Below are experts of layer 7 (counted from 0) of a mixture-of-experts language model. Rows are named router (the router's row for the expert), gate (a neuron's input weights, with its number), up (a neuron's input weights, with its number), down (a neuron's output weights, with its number) and show model dimensions 256-511. Each number is 50 + 12 x the weight over its row's rms, rounded and kept within 0 to 99.
After each expert's rows: "mostly gets" lists some tokens that are sent to it at least half of the time. This comes from a sample of Wikipedia text that the model never trained on.

# expert 3
router:45 50 38 39 67 55 51 50 73 30 61 64 32 52 56 49 34 61 40 56 47 56 46 50 34 47 26 38 66 42 42 40 58 59 43 57 58 47 57 43 67 64 81 34 65 48 55 65 64 61 38 70 44 45 42 56 36 28 67 47 50 31 40 43 79 44 56 45 39 64 50 54 59 27 64 53 59 24 40 84 52 54 57 34 55 46 51 86 14 56 57 41 44 66 59 59 30 59 70 41 47 30 56 61 85 31 59 49 43 67 27 31 39 34 52 55 44 64 51 40 57 37 55 39 42 29 40 47 49 53 59 51 42 49 47 57 44 50 55 61 43 38 58 53 37 51 35 54 41 66 53 68 48 73 68 50 36 53 58 42 36 32 48 22 64 54 23 49 38 75 51 70 42 63 37 61 36 36 65 64 58 48 61 56 44 60 43 61 58 78 54 40 46 20 60 29 53 39 59 46 42 36 34 50 60 57 49 69 57 45 46 60 31 58 45 46 40 72 51 38 54 35 53 72 47 66 33 52 48 64 59 73 48 33 56 32 61 69 50 57 47 67 59 50 59 53 45 38 63 62 53 44 56 46 37 44
gate0:57 61 50 37 63 45 51 47 26 47 63 53 29 55 37 65 59 50 44 56 42 75 49 59 44 32 53 51 46 57 48 73 39 41 51 59 21 53 47 44 60 52 39 54 36 38 31 67 53 54 39 36 50 51 56 55 50 29 53 63 45 47 73 52 37 53 60 34 50 65 46 50 48 25 62 36 44 65 33 28 50 47 41 69 45 36 44 68 43 48 33 51 64 59 52 69 52 45 64 41 48 44 64 37 60 45 61 63 26 49 39 21 57 39 59 50 48 64 28 47 65 54 58 77 58 53 43 72 64 54 58 47 33 55 27 56 58 47 69 53 68 40 51 57 20 48 42 48 45 53 39 37 56 58 30 46 44 46 43 63 27 22 38 29 56 34 59 49 67 41 50 41 57 72 34 37 42 55 14 62 67 62 60 76 58 22 56 58 53 55 54 43 43 58 80 67 42 55 59 57 54 57 64 52 58 52 44 40 47 41 52 50 56 31 69 66 42 41 53 52 60 41 47 53 36 38 54 28 43 70 36 51 35 24 52 39 41 40 25 54 40 52 40 74 47 43 33 59 67 47 71 47 45 57 61 54
up0:37 53 49 55 62 25 40 58 42 72 64 51 49 40 60 37 38 38 67 53 49 51 35 72 48 39 29 54 58 50 58 26 46 49 43 50 61 50 60 49 52 60 56 49 34 53 58 56 50 61 54 54 65 35 56 66 53 53 68 52 49 54 61 73 54 30 38 38 50 46 59 53 35 39 53 51 32 42 41 73 65 62 53 52 52 52 54 37 52 46 50 34 39 58 55 49 40 70 50 43 50 62 57 35 49 36 51 57 44 55 63 43 69 68 55 46 35 30 42 35 72 45 68 31 48 40 67 65 71 37 62 69 35 58 59 54 64 40 45 50 57 45 27 45 39 51 64 51 71 59 51 48 62 41 64 52 44 35 57 48 46 53 14 58 57 52 33 65 50 39 57 58 53 49 56 65 68 46 62 52 35 58 77 61 56 55 42 45 44 46 54 61 48 36 55 61 60 59 40 37 58 35 39 75 44 47 29 44 51 57 56 44 46 68 44 53 41 42 45 47 56 41 49 55 54 31 53 56 51 35 69 59 44 47 47 60 43 60 39 53 29 41 40 55 68 37 76 65 31 43 41 46 35 64 55 52
down0:48 58 48 58 51 51 52 61 41 57 41 75 66 73 38 47 56 48 55 37 72 48 43 58 56 31 56 57 78 49 59 43 54 58 65 32 67 44 48 34 59 21 39 60 45 55 50 26 50 69 47 88 71 46 51 58 46 67 39 47 68 52 47 57 41 43 75 33 45 32 54 49 44 55 40 43 35 42 40 47 63 50 35 60 59 60 56 49 36 53 55 76 40 56 65 41 57 62 44 56 42 48 50 58 56 55 58 69 72 36 52 62 45 55 28 74 64 68 21 48 53 51 42 51 61 49 79 51 18 43 53 59 81 62 40 22 38 30 55 60 43 17 65 53 35 39 64 53 47 40 50 60 41 39 61 60 64 32 63 32 48 60 25 69 39 42 64 68 43 53 66 32 50 75 43 28 54 87 52 76 58 52 50 49 49 45 51 45 39 36 48 49 57 35 65 39 67 57 47 50 49 66 32 37 46 60 50 53 66 36 38 40 46 59 55 62 49 41 49 42 51 49 51 57 40 55 42 53 74 46 56 72 44 56 67 58 35 68 43 48 52 54 30 48 48 52 45 49 55 49 57 44 62 59 52 49
mostly gets: " South", "°W", " British", " US", " Total", " French"

# expert 9
router:54 61 57 31 39 72 50 51 49 66 44 41 48 49 47 54 52 39 65 51 49 33 45 65 45 22 57 52 51 61 38 16 57 50 65 50 46 42 37 49 28 46 60 55 49 39 30 61 43 25 48 63 41 43 60 58 65 59 41 53 30 37 33 63 43 42 34 51 49 50 59 45 58 43 47 49 41 28 40 56 53 52 33 35 44 56 50 50 78 43 56 35 41 34 43 70 43 62 62 53 45 69 38 79 38 47 41 49 53 45 76 55 19 53 45 64 39 54 50 52 46 57 40 61 69 52 48 49 58 47 20 47 10 51 55 61 39 64 45 53 54 52 55 22 45 43 43 34 49 70 29 42 37 50 53 44 49 57 38 51 56 39 53 63 65 42 52 62 56 46 66 64 52 56 65 36 47 41 45 51 66 52 47 56 42 45 61 36 52 35 57 50 47 77 48 34 45 50 48 36 39 38 56 41 46 62 33 58 52 58 48 42 51 39 69 56 82 48 52 67 63 47 63 65 65 40 44 52 34 59 46 54 52 58 57 49 53 59 45 58 63 43 35 31 36 54 54 39 58 75 59 50 41 66 53 48
gate0:40 33 39 67 32 19 46 42 28 55 47 46 58 36 61 57 61 37 65 30 52 62 50 65 49 36 33 47 62 29 50 53 54 70 59 51 50 47 59 50 27 59 28 35 61 32 57 52 63 55 37 39 57 40 46 55 57 69 44 38 37 49 47 46 61 47 51 59 28 58 48 61 38 44 50 45 63 75 52 47 55 38 56 64 57 60 56 47 48 50 39 38 41 53 67 52 44 48 72 45 57 34 46 55 66 60 45 54 53 58 57 43 57 66 74 49 32 26 69 80 57 55 38 19 50 59 53 36 74 45 42 46 60 53 40 36 50 50 53 48 49 42 53 51 41 67 51 66 57 70 38 51 61 52 80 64 45 33 70 19 37 45 64 40 53 56 39 49 65 37 50 60 64 64 39 21 28 68 51 36 46 43 60 60 58 38 54 45 68 30 49 49 64 63 40 41 33 28 40 54 34 45 34 44 42 49 36 68 33 42 32 20 40 56 66 61 51 32 35 58 47 51 53 62 19 62 65 56 65 78 42 42 55 56 35 54 58 57 40 48 54 71 52 57 68 42 59 44 53 51 61 45 51 67 33 52
up0:49 53 60 72 56 77 56 29 53 62 28 74 56 52 61 50 62 28 58 55 60 49 55 65 55 51 25 54 43 60 51 63 58 33 52 52 53 61 59 56 43 31 50 52 43 39 67 42 41 68 54 52 46 32 46 59 36 72 53 54 53 44 48 46 65 48 70 56 59 45 23 50 45 42 56 50 26 58 57 50 39 39 59 49 70 34 64 57 59 40 45 30 09 51 61 51 67 63 63 34 38 63 56 54 14 33 64 41 39 30 50 66 55 49 60 54 38 70 44 43 53 49 41 24 65 45 54 39 52 61 54 49 27 42 62 59 42 44 46 52 57 53 55 83 60 51 52 50 48 24 61 41 65 56 21 58 45 58 65 45 40 54 42 50 50 36 35 34 59 50 69 40 46 55 53 37 33 16 46 49 60 45 33 42 53 38 43 70 58 47 56 52 35 58 54 39 49 49 37 50 37 32 41 40 58 46 70 45 49 35 43 59 46 43 47 55 45 57 54 51 67 55 53 60 83 39 53 43 78 59 55 61 54 64 39 58 58 36 28 47 69 58 41 64 25 51 52 58 46 44 47 65 38 50 54 60
down0:50 55 35 49 48 59 40 49 42 30 22 52 43 38 48 52 57 35 52 54 52 31 49 66 29 57 55 55 54 41 69 62 67 49 65 47 46 69 57 51 61 53 41 70 49 64 32 59 67 50 60 69 34 57 38 36 42 53 53 59 53 50 56 47 56 61 66 42 49 52 43 57 56 33 40 45 63 53 33 56 56 42 65 49 41 40 66 44 43 39 67 58 36 54 44 64 55 33 60 66 42 50 42 57 17 37 29 52 64 52 48 52 52 58 66 46 42 62 56 64 60 51 57 55 49 60 22 66 56 54 42 39 28 53 38 48 71 32 53 56 44 35 52 60 51 53 43 68 33 41 45 40 41 27 44 52 48 31 66 56 56 54 45 51 48 40 57 35 58 34 38 33 35 48 42 49 41 38 72 39 52 62 57 57 54 31 40 49 64 42 38 54 64 50 43 79 35 83 45 35 64 57 70 42 55 50 38 32 55 53 55 63 53 54 46 41 63 64 39 22 59 77 59 45 60 56 35 44 45 64 43 41 60 49 63 37 61 66 34 51 52 52 60 46 37 65 53 39 38 66 49 49 77 42 48 50
mostly gets: " was", " at", " from", " during", " were", " is"

# expert 10
router:56 79 64 58 45 45 72 37 41 50 44 28 57 44 44 61 45 47 49 35 49 61 45 45 49 61 38 64 40 59 73 55 29 54 66 41 66 38 41 62 52 55 63 46 44 59 31 43 68 51 52 60 37 33 73 49 64 44 68 46 68 38 43 57 52 52 61 42 46 52 43 48 65 60 52 48 67 58 36 15 46 30 53 39 52 51 37 80 31 41 35 56 46 46 52 53 47 54 43 58 46 47 50 39 71 58 54 42 39 50 58 42 63 53 52 32 55 42 53 54 36 52 58 37 29 37 54 64 54 47 48 44 62 66 61 58 56 30 39 43 36 48 39 72 54 36 49 54 58 56 56 57 68 28 57 52 65 53 52 43 39 56 38 58 49 63 41 38 58 68 05 42 57 53 39 49 31 66 36 56 40 41 47 52 55 55 38 57 45 69 49 61 55 04 52 45 42 45 58 39 53 42 63 61 31 66 44 52 53 53 42 66 32 35 51 42 54 55 45 53 55 71 52 48 44 39 53 47 32 44 64 63 53 53 64 48 46 29 74 54 40 59 54 62 65 41 39 60 54 46 60 57 51 43 43 58
gate0:30 60 39 43 45 58 37 45 49 46 59 68 42 63 31 51 56 63 60 63 46 46 52 75 47 57 25 54 54 52 45 70 56 53 68 37 51 37 61 28 42 44 70 43 61 72 51 48 52 73 39 61 37 33 28 39 55 35 47 44 42 46 52 56 53 45 41 17 69 54 50 63 46 53 58 43 60 59 14 41 65 38 41 64 41 46 72 40 67 55 68 25 32 33 59 59 50 66 60 47 58 29 38 57 65 48 56 40 62 30 28 36 48 55 39 66 65 64 25 33 31 48 49 52 39 39 56 33 42 48 20 35 31 66 71 53 52 62 44 40 45 46 31 33 58 60 85 40 49 56 58 43 44 55 59 43 76 47 66 65 47 40 30 48 71 33 39 28 50 60 54 40 37 45 21 46 39 52 50 64 42 70 30 77 56 45 40 35 46 49 49 47 54 42 27 67 55 47 51 38 57 65 41 54 73 56 34 53 43 45 61 57 32 50 60 50 47 58 38 57 51 58 39 46 55 55 41 62 34 57 32 48 55 52 58 49 60 51 49 39 45 50 32 44 59 63 73 60 47 81 56 44 78 51 50 51
up0:51 40 44 33 55 35 53 88 65 78 44 57 45 73 41 45 74 49 50 50 47 21 35 46 61 43 47 20 52 47 57 38 31 43 74 39 49 35 62 55 48 50 41 60 49 63 54 67 59 42 62 43 32 33 53 62 62 69 60 59 35 52 44 62 22 40 64 49 51 53 71 43 61 58 43 51 62 35 34 36 37 62 32 66 54 54 44 30 67 47 58 45 44 36 40 55 64 50 66 43 47 49 68 32 63 55 38 49 66 43 65 54 40 53 55 56 47 57 31 29 61 44 47 55 39 61 47 55 66 40 62 59 34 44 46 43 46 66 50 25 66 49 51 58 74 32 33 34 69 50 59 69 47 47 63 35 72 49 49 31 39 25 45 54 88 55 46 54 42 51 39 51 39 32 58 66 53 51 48 31 65 63 31 74 37 55 40 69 26 38 51 40 39 55 24 34 39 45 53 63 55 47 41 52 71 50 38 37 54 30 67 47 58 45 60 56 36 44 43 41 62 50 54 47 45 58 49 69 48 34 39 24 54 58 70 60 57 51 45 40 48 53 33 56 60 38 57 62 45 47 42 56 95 53 42 65
down0:57 34 50 43 37 66 58 48 53 35 30 35 43 49 32 46 49 55 39 36 46 58 54 55 67 48 62 52 53 39 56 66 35 52 54 63 56 75 39 36 42 50 40 23 58 67 49 45 52 57 66 35 53 42 49 17 68 58 56 49 50 64 60 69 49 54 80 47 44 39 40 26 50 76 32 42 93 74 38 61 60 67 60 49 55 35 49 54 39 44 43 62 67 34 55 62 45 60 41 49 58 56 34 41 55 47 62 56 64 51 49 52 45 38 65 68 79 56 56 59 42 52 57 44 70 49 64 31 45 61 48 58 41 64 48 39 57 49 53 68 42 63 74 55 42 48 46 38 42 28 23 52 43 57 29 31 42 44 49 55 44 63 40 55 33 62 67 46 50 63 69 73 54 62 63 38 44 64 47 44 57 44 53 45 47 55 50 59 46 46 32 44 43 28 24 37 49 54 53 40 47 39 29 38 50 62 58 51 36 34 64 52 49 54 30 72 46 54 53 34 23 16 61 57 66 45 47 45 73 33 30 57 58 35 72 43 56 48 39 59 39 54 45 62 43 42 58 64 53 42 39 36 59 69 39 44
mostly gets: "ah", "z", "ag", "og", "ay", "ak"

# expert 7
router:50 37 48 54 62 42 37 65 40 26 65 59 51 72 59 60 80 63 54 58 42 41 52 46 58 55 34 57 35 55 33 52 48 56 24 56 71 67 65 41 38 47 51 36 56 37 55 29 56 48 57 58 59 52 40 38 45 35 86 59 30 23 53 52 62 65 46 58 73 60 54 41 45 68 45 48 55 56 32 44 41 60 68 47 64 51 42 54 25 32 34 63 51 65 35 24 68 54 42 71 53 46 57 56 40 46 54 46 49 46 64 32 60 19 42 45 56 47 40 37 44 64 60 53 52 55 45 66 40 65 55 46 62 51 36 30 36 49 45 53 56 44 32 79 61 51 68 73 53 40 57 67 68 55 48 56 50 35 71 57 60 53 51 60 49 80 52 51 52 56 46 30 47 65 38 42 57 50 37 47 39 55 55 36 38 36 67 64 35 60 30 28 63 38 54 48 41 31 43 57 54 40 60 60 57 34 59 45 62 44 57 59 54 30 38 56 49 51 49 40 58 42 28 57 54 29 48 60 35 48 39 53 37 19 35 25 46 35 74 45 61 63 62 52 47 59 52 28 59 31 59 31 48 55 43 23
gate0:40 61 51 44 34 46 70 49 29 51 63 53 40 47 36 38 49 65 67 41 65 66 47 25 52 71 60 39 31 33 49 65 57 35 53 41 52 28 60 39 28 76 50 59 29 51 41 34 54 60 67 44 57 51 60 45 55 67 64 60 46 65 38 38 47 87 56 57 59 48 50 52 44 61 45 59 51 57 51 41 43 39 76 48 49 54 37 48 51 48 51 61 41 68 30 41 80 52 58 53 57 24 37 61 44 56 53 48 73 56 56 29 59 25 37 68 38 40 36 39 41 58 64 61 44 51 43 30 85 45 41 53 78 42 56 62 34 58 55 35 58 42 36 46 28 74 66 46 43 41 31 66 51 59 30 48 23 32 59 46 21 57 42 34 63 58 70 47 48 58 42 33 60 60 50 64 72 49 60 60 39 51 44 57 36 62 34 42 47 60 68 67 66 37 52 43 27 52 43 28 66 53 63 39 63 42 36 66 62 54 52 38 62 53 55 54 53 50 43 40 60 55 43 47 28 28 32 58 61 34 57 54 37 49 42 36 65 48 37 39 71 46 48 36 63 42 68 54 48 63 51 57 19 52 58 42
up0:51 46 61 40 54 64 42 46 71 36 66 67 62 48 46 57 61 30 58 40 55 70 53 65 58 41 68 72 50 49 56 43 48 40 36 50 78 44 48 52 54 35 40 70 62 56 47 56 66 32 62 39 26 59 52 60 74 56 76 39 40 46 55 24 63 36 57 53 66 45 45 59 48 52 33 42 51 52 59 47 55 60 61 46 55 49 46 47 31 45 43 54 21 42 64 36 69 52 40 58 42 36 43 32 42 60 37 59 33 34 43 67 54 64 43 40 31 46 58 48 38 39 45 40 52 55 49 50 64 19 60 38 55 46 62 38 46 51 35 64 53 28 31 48 61 78 51 45 46 60 55 44 47 68 41 49 60 49 29 46 39 40 40 48 56 55 37 50 43 58 58 42 52 49 55 62 51 63 55 58 66 60 47 53 60 97 54 54 54 50 62 41 47 64 44 50 54 39 50 75 77 63 58 62 47 48 56 34 47 40 46 54 33 57 44 29 46 56 58 50 62 59 51 52 58 54 43 67 57 36 31 46 55 64 60 61 75 53 77 38 78 58 48 46 56 60 57 61 58 36 54 60 60 30 59 53
down0:62 55 23 45 61 35 26 43 62 64 52 46 57 53 71 39 30 48 47 64 57 34 55 59 44 59 45 39 38 60 44 21 57 57 66 56 62 36 42 43 59 51 36 54 45 58 42 46 50 63 62 55 43 27 56 49 32 38 73 65 31 39 66 59 26 50 52 50 52 55 71 60 63 51 47 60 48 66 54 35 54 37 52 25 39 48 55 42 49 29 50 39 43 48 25 53 61 46 58 51 45 50 51 63 64 49 48 54 70 48 17 69 44 73 32 34 61 52 82 38 52 41 57 61 64 30 59 45 42 19 31 48 53 46 44 52 52 34 56 57 25 50 69 34 43 49 65 56 78 81 47 54 70 53 52 38 53 58 43 56 25 56 33 40 46 42 68 44 16 65 62 62 64 51 41 47 52 60 51 50 46 47 44 55 54 55 53 35 37 68 33 56 50 70 48 25 49 70 36 43 48 64 50 57 63 23 52 41 48 44 71 46 52 39 45 54 69 40 33 44 42 36 44 38 57 32 52 63 42 56 42 52 39 34 21 67 44 45 59 61 51 51 37 50 39 55 50 59 49 35 78 43 63 42 59 59
mostly gets: " de", " N", " V", " Z", " d", " M"

# expert 14
router:57 59 55 49 51 44 68 64 51 53 67 56 40 41 35 54 47 51 59 54 49 44 33 35 42 31 44 62 68 51 39 54 37 27 62 44 29 60 53 68 47 64 49 73 36 51 50 64 56 60 48 56 45 72 41 49 57 54 48 47 41 66 63 62 40 51 36 45 39 54 41 66 46 46 35 38 49 64 50 49 60 62 48 73 45 55 61 26 63 43 60 26 43 37 55 46 46 51 32 45 45 56 31 52 55 36 60 51 67 40 58 26 43 67 55 52 37 38 34 48 30 56 55 54 50 53 61 38 73 64 50 66 40 24 45 60 64 59 49 53 57 41 42 29 60 28 39 63 32 42 62 38 49 56 56 36 58 70 52 62 62 62 45 52 44 34 62 66 53 63 57 51 38 34 44 41 48 57 43 37 44 59 63 54 38 50 51 41 49 34 40 43 43 68 53 42 55 51 44 62 33 63 44 44 44 62 56 40 38 70 57 46 66 49 50 61 45 42 45 44 62 57 39 37 51 44 51 63 36 62 45 49 38 75 51 64 47 75 35 49 47 45 22 56 46 53 55 49 39 78 22 30 37 66 59 31
gate0:48 38 56 58 44 74 76 59 51 48 52 81 67 59 53 53 64 50 57 63 57 60 62 40 37 29 59 60 49 44 46 49 61 56 61 52 64 53 43 52 63 30 53 55 49 54 30 37 66 66 38 37 49 43 62 55 40 59 56 32 41 33 56 53 46 44 24 50 35 40 45 41 26 17 41 54 31 59 56 43 64 54 63 32 57 57 51 49 49 45 41 41 54 46 43 32 41 64 36 62 43 34 56 55 34 67 61 56 55 44 66 40 56 50 54 47 55 63 47 59 45 31 52 58 45 41 54 69 89 58 72 60 59 49 58 24 61 31 46 50 73 55 35 50 64 62 50 47 55 50 59 43 46 47 38 62 57 36 50 76 56 53 39 54 35 64 40 64 37 31 58 24 42 48 57 31 49 67 47 65 27 42 56 58 72 24 74 46 67 52 32 47 50 48 46 42 77 60 39 62 58 48 43 18 33 42 48 43 51 34 61 48 52 64 49 70 43 63 70 46 57 51 46 54 53 46 43 39 54 56 63 59 66 58 45 62 69 67 43 34 55 34 59 57 48 41 58 55 56 38 46 61 61 65 34 55
up0:51 62 50 21 48 63 34 56 51 55 60 54 49 57 61 71 56 49 53 49 43 49 49 22 68 68 40 34 49 56 36 53 51 39 40 60 59 68 69 50 45 67 54 52 48 43 35 31 46 68 72 44 55 64 49 59 65 44 43 28 63 48 32 59 61 41 54 60 38 47 42 57 43 62 34 56 56 40 72 53 47 52 49 66 42 54 43 42 51 63 53 45 40 45 50 54 54 65 57 69 53 57 53 50 33 60 51 38 64 51 65 54 46 59 43 67 53 80 53 51 46 51 47 55 59 55 46 46 67 50 34 57 42 66 54 45 56 48 68 51 37 47 44 53 55 46 43 44 50 53 75 40 53 54 48 53 75 38 32 47 59 56 47 54 39 46 68 65 45 50 69 59 39 68 63 60 40 41 64 35 38 57 57 46 40 43 56 46 65 51 58 62 82 54 54 75 53 67 75 31 74 41 38 61 43 45 35 40 47 45 36 57 63 59 57 40 60 41 41 55 52 46 59 54 58 38 36 38 55 59 45 61 60 30 76 74 62 57 47 49 53 60 65 48 47 33 31 44 75 32 53 50 53 53 47 49
down0:56 65 46 39 53 44 46 59 68 51 54 39 65 35 52 78 62 49 50 58 37 44 68 31 66 61 45 73 59 40 54 50 63 62 47 60 34 48 52 64 49 47 67 57 29 58 51 48 41 66 26 59 66 58 66 67 30 63 51 48 53 51 60 33 27 60 42 49 59 65 43 36 55 56 52 46 39 34 79 55 38 50 25 61 31 66 55 54 34 63 46 48 43 64 52 49 55 42 33 49 19 42 75 49 31 68 59 70 72 49 47 23 39 51 57 49 58 27 58 39 53 38 56 56 56 50 50 24 46 38 48 59 50 33 59 43 52 73 58 40 51 43 51 48 55 42 67 51 57 49 46 76 37 42 52 69 69 51 65 56 45 60 45 52 56 49 49 54 52 31 66 37 65 73 39 57 56 60 39 40 57 26 67 55 40 20 63 68 57 53 48 64 20 57 56 56 64 45 47 50 42 30 36 59 51 64 71 54 33 45 59 29 70 41 45 39 37 62 38 53 55 58 79 50 48 40 28 53 36 48 43 59 63 52 49 42 53 66 47 72 56 61 57 63 38 49 57 63 57 52 59 47 40 49 43 56
mostly gets: " |", "|", "==", "===", ";", ");"

# expert 0
router:66 37 62 72 49 39 51 33 48 37 48 61 52 40 65 30 60 62 47 41 60 51 42 39 43 61 56 50 39 44 66 87 57 39 61 37 40 39 44 51 30 40 51 58 41 57 61 47 67 52 37 39 25 65 28 33 38 46 37 17 54 58 53 50 50 44 47 42 34 46 61 61 53 71 65 55 39 57 59 43 59 39 69 86 47 65 49 31 39 68 60 48 43 43 59 24 49 54 34 50 70 39 68 59 50 53 42 40 44 49 46 41 73 54 58 53 46 28 54 73 66 29 30 46 37 72 66 51 35 65 85 55 57 45 49 39 52 34 33 57 43 59 58 33 40 47 62 48 51 57 61 25 36 58 50 50 37 58 46 46 49 59 63 48 51 44 31 49 50 36 47 44 50 50 61 70 57 54 61 38 35 53 38 60 49 54 48 61 33 32 59 57 28 68 61 48 43 84 32 70 52 60 36 61 60 59 54 31 32 70 65 34 58 73 26 46 35 45 64 39 47 46 51 31 46 30 45 59 63 53 66 47 36 61 69 73 32 38 51 23 54 37 42 60 54 58 51 44 19 60 29 57 63 59 58 60
gate0:65 58 52 44 54 56 51 64 57 40 55 58 40 60 68 33 53 55 55 46 59 26 47 53 63 60 60 45 51 67 60 63 55 49 28 41 37 55 59 64 51 15 23 72 30 61 39 51 72 72 38 54 48 72 52 51 34 54 55 62 46 46 63 51 57 15 53 59 44 51 48 51 40 64 52 61 37 55 27 45 37 43 53 43 48 58 24 42 57 52 48 51 72 60 61 51 52 46 37 78 26 44 48 56 49 80 37 47 67 35 67 53 69 45 58 27 49 44 52 45 44 58 69 41 55 60 44 60 35 67 32 61 94 73 62 64 48 36 50 49 64 40 54 41 56 53 36 48 41 47 80 40 42 37 51 67 56 47 70 38 60 29 52 62 27 45 59 40 56 51 63 56 37 31 30 61 61 47 62 68 61 73 53 44 61 62 34 49 49 41 37 49 55 57 41 39 42 55 32 39 50 52 73 56 40 58 40 43 60 55 58 42 45 36 52 60 40 59 52 26 49 44 51 48 46 41 55 60 56 45 57 39 55 63 45 47 33 53 32 40 58 71 44 72 51 59 62 66 55 43 34 37 67 46 29 39
up0:35 45 41 42 67 77 57 54 45 52 52 53 68 66 50 61 49 36 41 40 60 51 64 42 53 66 62 40 60 67 51 42 65 56 48 41 47 41 46 37 48 41 72 58 64 56 46 44 49 47 23 60 71 39 63 66 44 45 36 46 57 57 66 74 51 46 27 32 31 24 50 38 58 42 45 52 59 60 43 62 39 45 53 62 59 49 71 57 74 53 47 48 39 41 40 32 48 29 28 50 38 57 64 56 50 36 27 50 64 61 24 54 64 49 53 29 49 29 64 52 52 44 56 45 40 77 26 62 58 40 52 59 51 41 62 55 60 42 51 56 66 51 30 60 65 53 57 42 62 55 48 59 50 51 52 36 44 72 44 50 67 46 33 48 69 53 48 66 63 47 41 56 30 43 63 50 60 57 42 60 52 50 64 67 45 59 39 60 62 31 48 69 49 33 46 57 53 56 64 60 56 53 49 61 47 47 52 48 38 67 48 61 59 54 40 57 68 31 38 41 56 53 46 45 64 44 54 38 41 49 72 36 50 46 55 46 47 50 57 37 39 56 78 40 52 29 32 53 37 29 42 45 05 49 34 51
down0:38 53 48 38 69 47 62 52 18 51 39 85 55 63 64 56 53 33 48 49 53 56 39 47 38 36 52 57 38 48 32 44 49 62 62 45 68 46 43 56 37 61 34 58 41 53 64 52 53 52 58 48 47 49 44 58 33 40 54 50 46 42 56 58 59 48 40 22 49 71 51 58 37 65 34 51 35 43 56 63 49 42 53 46 38 50 42 26 45 58 41 36 52 34 41 44 20 68 41 53 73 48 55 51 79 53 47 63 41 31 66 44 42 29 49 44 62 44 30 57 57 84 43 47 63 57 60 47 29 41 55 41 54 25 73 39 43 50 56 48 51 47 74 54 56 34 37 61 36 38 48 53 51 57 49 52 49 77 56 44 50 53 32 63 47 45 49 43 71 29 48 26 42 47 45 38 43 39 62 63 35 37 48 60 57 51 57 13 42 53 48 39 56 54 45 52 49 60 44 41 35 54 47 52 54 53 64 48 47 37 48 34 56 50 73 61 48 54 44 43 25 41 36 53 56 59 50 77 50 51 49 47 52 48 44 50 62 68 42 60 47 38 36 68 49 67 60 66 61 41 49 55 40 39 72 49
mostly gets: "\n", ".\n\n", "\n\n", " \"", "==", ".\n"

# expert 13
router:54 30 68 53 54 49 52 33 53 55 37 43 84 41 64 59 63 43 36 48 47 56 52 53 66 47 34 47 53 29 46 61 25 40 50 55 33 38 47 33 35 39 29 70 39 50 36 44 53 57 56 66 70 44 39 54 71 66 68 53 39 59 32 55 63 59 70 32 57 42 47 40 52 56 48 33 46 55 57 46 59 37 60 65 51 21 56 62 37 37 46 52 45 32 37 53 47 62 47 47 34 56 55 56 65 31 52 39 50 52 71 30 43 54 60 44 71 65 48 55 45 43 38 35 36 57 39 60 60 49 63 48 48 46 39 38 40 45 48 46 63 64 40 53 40 64 75 51 65 48 43 53 82 29 36 50 33 46 61 59 39 47 54 36 51 48 26 45 46 60 48 47 51 50 51 52 32 42 58 47 30 61 47 49 42 43 48 58 52 50 75 56 57 52 54 45 44 45 43 46 66 58 43 49 60 27 58 47 58 36 56 62 71 53 40 42 54 65 51 58 49 70 36 77 40 67 64 74 50 54 39 69 55 66 48 41 31 69 35 53 79 54 57 73 46 56 47 63 48 56 36 44 57 56 60 47
gate0:53 52 47 31 60 71 54 37 46 60 38 62 53 40 44 56 37 59 75 50 68 58 49 44 54 51 37 58 71 39 42 59 55 44 56 49 51 56 44 48 40 62 65 47 48 64 64 55 58 52 42 41 43 35 50 62 52 60 54 51 73 44 37 40 49 46 56 57 54 48 64 58 64 51 36 59 75 51 58 50 61 61 65 47 69 37 52 53 41 44 55 31 48 36 59 40 38 59 39 42 70 53 41 72 43 44 35 42 59 60 44 73 56 50 44 50 41 50 23 41 46 53 57 54 61 54 25 61 43 58 49 49 48 36 47 41 42 75 41 59 43 50 46 59 47 60 41 21 52 55 52 62 48 54 60 47 66 15 36 49 74 54 61 43 72 32 42 42 44 40 34 55 42 55 67 36 56 61 48 47 45 17 78 38 29 47 27 28 67 58 59 53 52 50 28 57 51 43 59 63 26 62 60 49 70 54 41 37 62 54 67 49 62 65 76 70 20 41 53 60 53 54 54 58 41 52 54 48 69 74 56 57 57 37 47 49 49 63 72 59 49 43 52 49 47 54 32 44 53 47 42 36 37 63 63 48
up0:56 38 59 59 58 59 45 68 41 52 40 49 30 54 42 58 40 33 51 52 54 32 70 46 39 54 64 47 44 43 67 65 36 37 54 83 59 52 50 44 53 55 55 48 39 57 54 56 39 63 40 63 68 49 45 58 41 40 57 70 62 52 49 59 48 48 41 54 48 59 61 49 47 51 37 47 58 55 48 39 60 64 47 45 44 63 65 59 49 47 67 62 48 52 40 51 64 52 40 47 37 51 45 62 52 51 43 61 44 68 37 51 43 53 29 56 48 49 60 41 37 62 51 60 68 34 32 62 71 57 55 46 29 71 48 42 59 70 63 47 53 35 57 45 49 40 50 36 47 57 36 59 56 22 45 43 60 66 36 34 73 53 37 55 49 40 56 51 59 13 48 38 55 49 48 50 50 48 42 45 68 75 54 33 54 57 54 45 44 46 62 46 59 40 48 36 45 43 39 53 67 50 40 56 22 49 59 63 52 33 48 44 62 28 48 51 31 52 58 49 50 45 50 51 52 44 53 49 56 62 50 23 58 45 52 51 58 64 60 57 51 59 53 33 48 53 47 46 47 58 49 34 63 51 53 38
down0:45 60 61 51 21 45 59 54 78 56 40 39 41 55 47 56 39 44 52 50 51 46 45 26 57 48 51 64 54 31 57 46 54 44 24 69 53 63 42 53 47 36 46 34 49 38 36 45 57 45 39 53 58 57 54 38 63 72 42 68 52 56 56 39 75 53 51 67 59 65 68 71 44 58 28 50 61 72 57 49 51 59 53 37 33 69 66 65 60 58 31 51 52 32 41 54 52 66 33 38 58 42 72 66 21 53 39 65 25 68 48 73 53 68 49 62 37 34 44 64 36 51 49 77 27 54 60 55 65 41 52 29 41 48 40 60 58 80 57 48 55 37 64 39 61 36 37 65 49 41 53 58 57 45 42 58 57 73 22 55 62 40 59 46 34 47 40 54 73 58 60 56 40 57 60 41 49 27 32 57 46 51 52 32 76 59 66 74 56 68 60 53 58 70 39 50 55 32 49 58 27 57 44 51 44 68 60 66 56 55 49 31 58 32 29 55 56 46 43 51 51 51 46 76 55 28 47 53 55 69 55 59 74 57 56 46 54 34 55 50 67 40 74 47 47 65 59 51 40 52 59 39 36 61 47 40
mostly gets: " No", ")\n", " top", ":\n", " New", ")\n\n"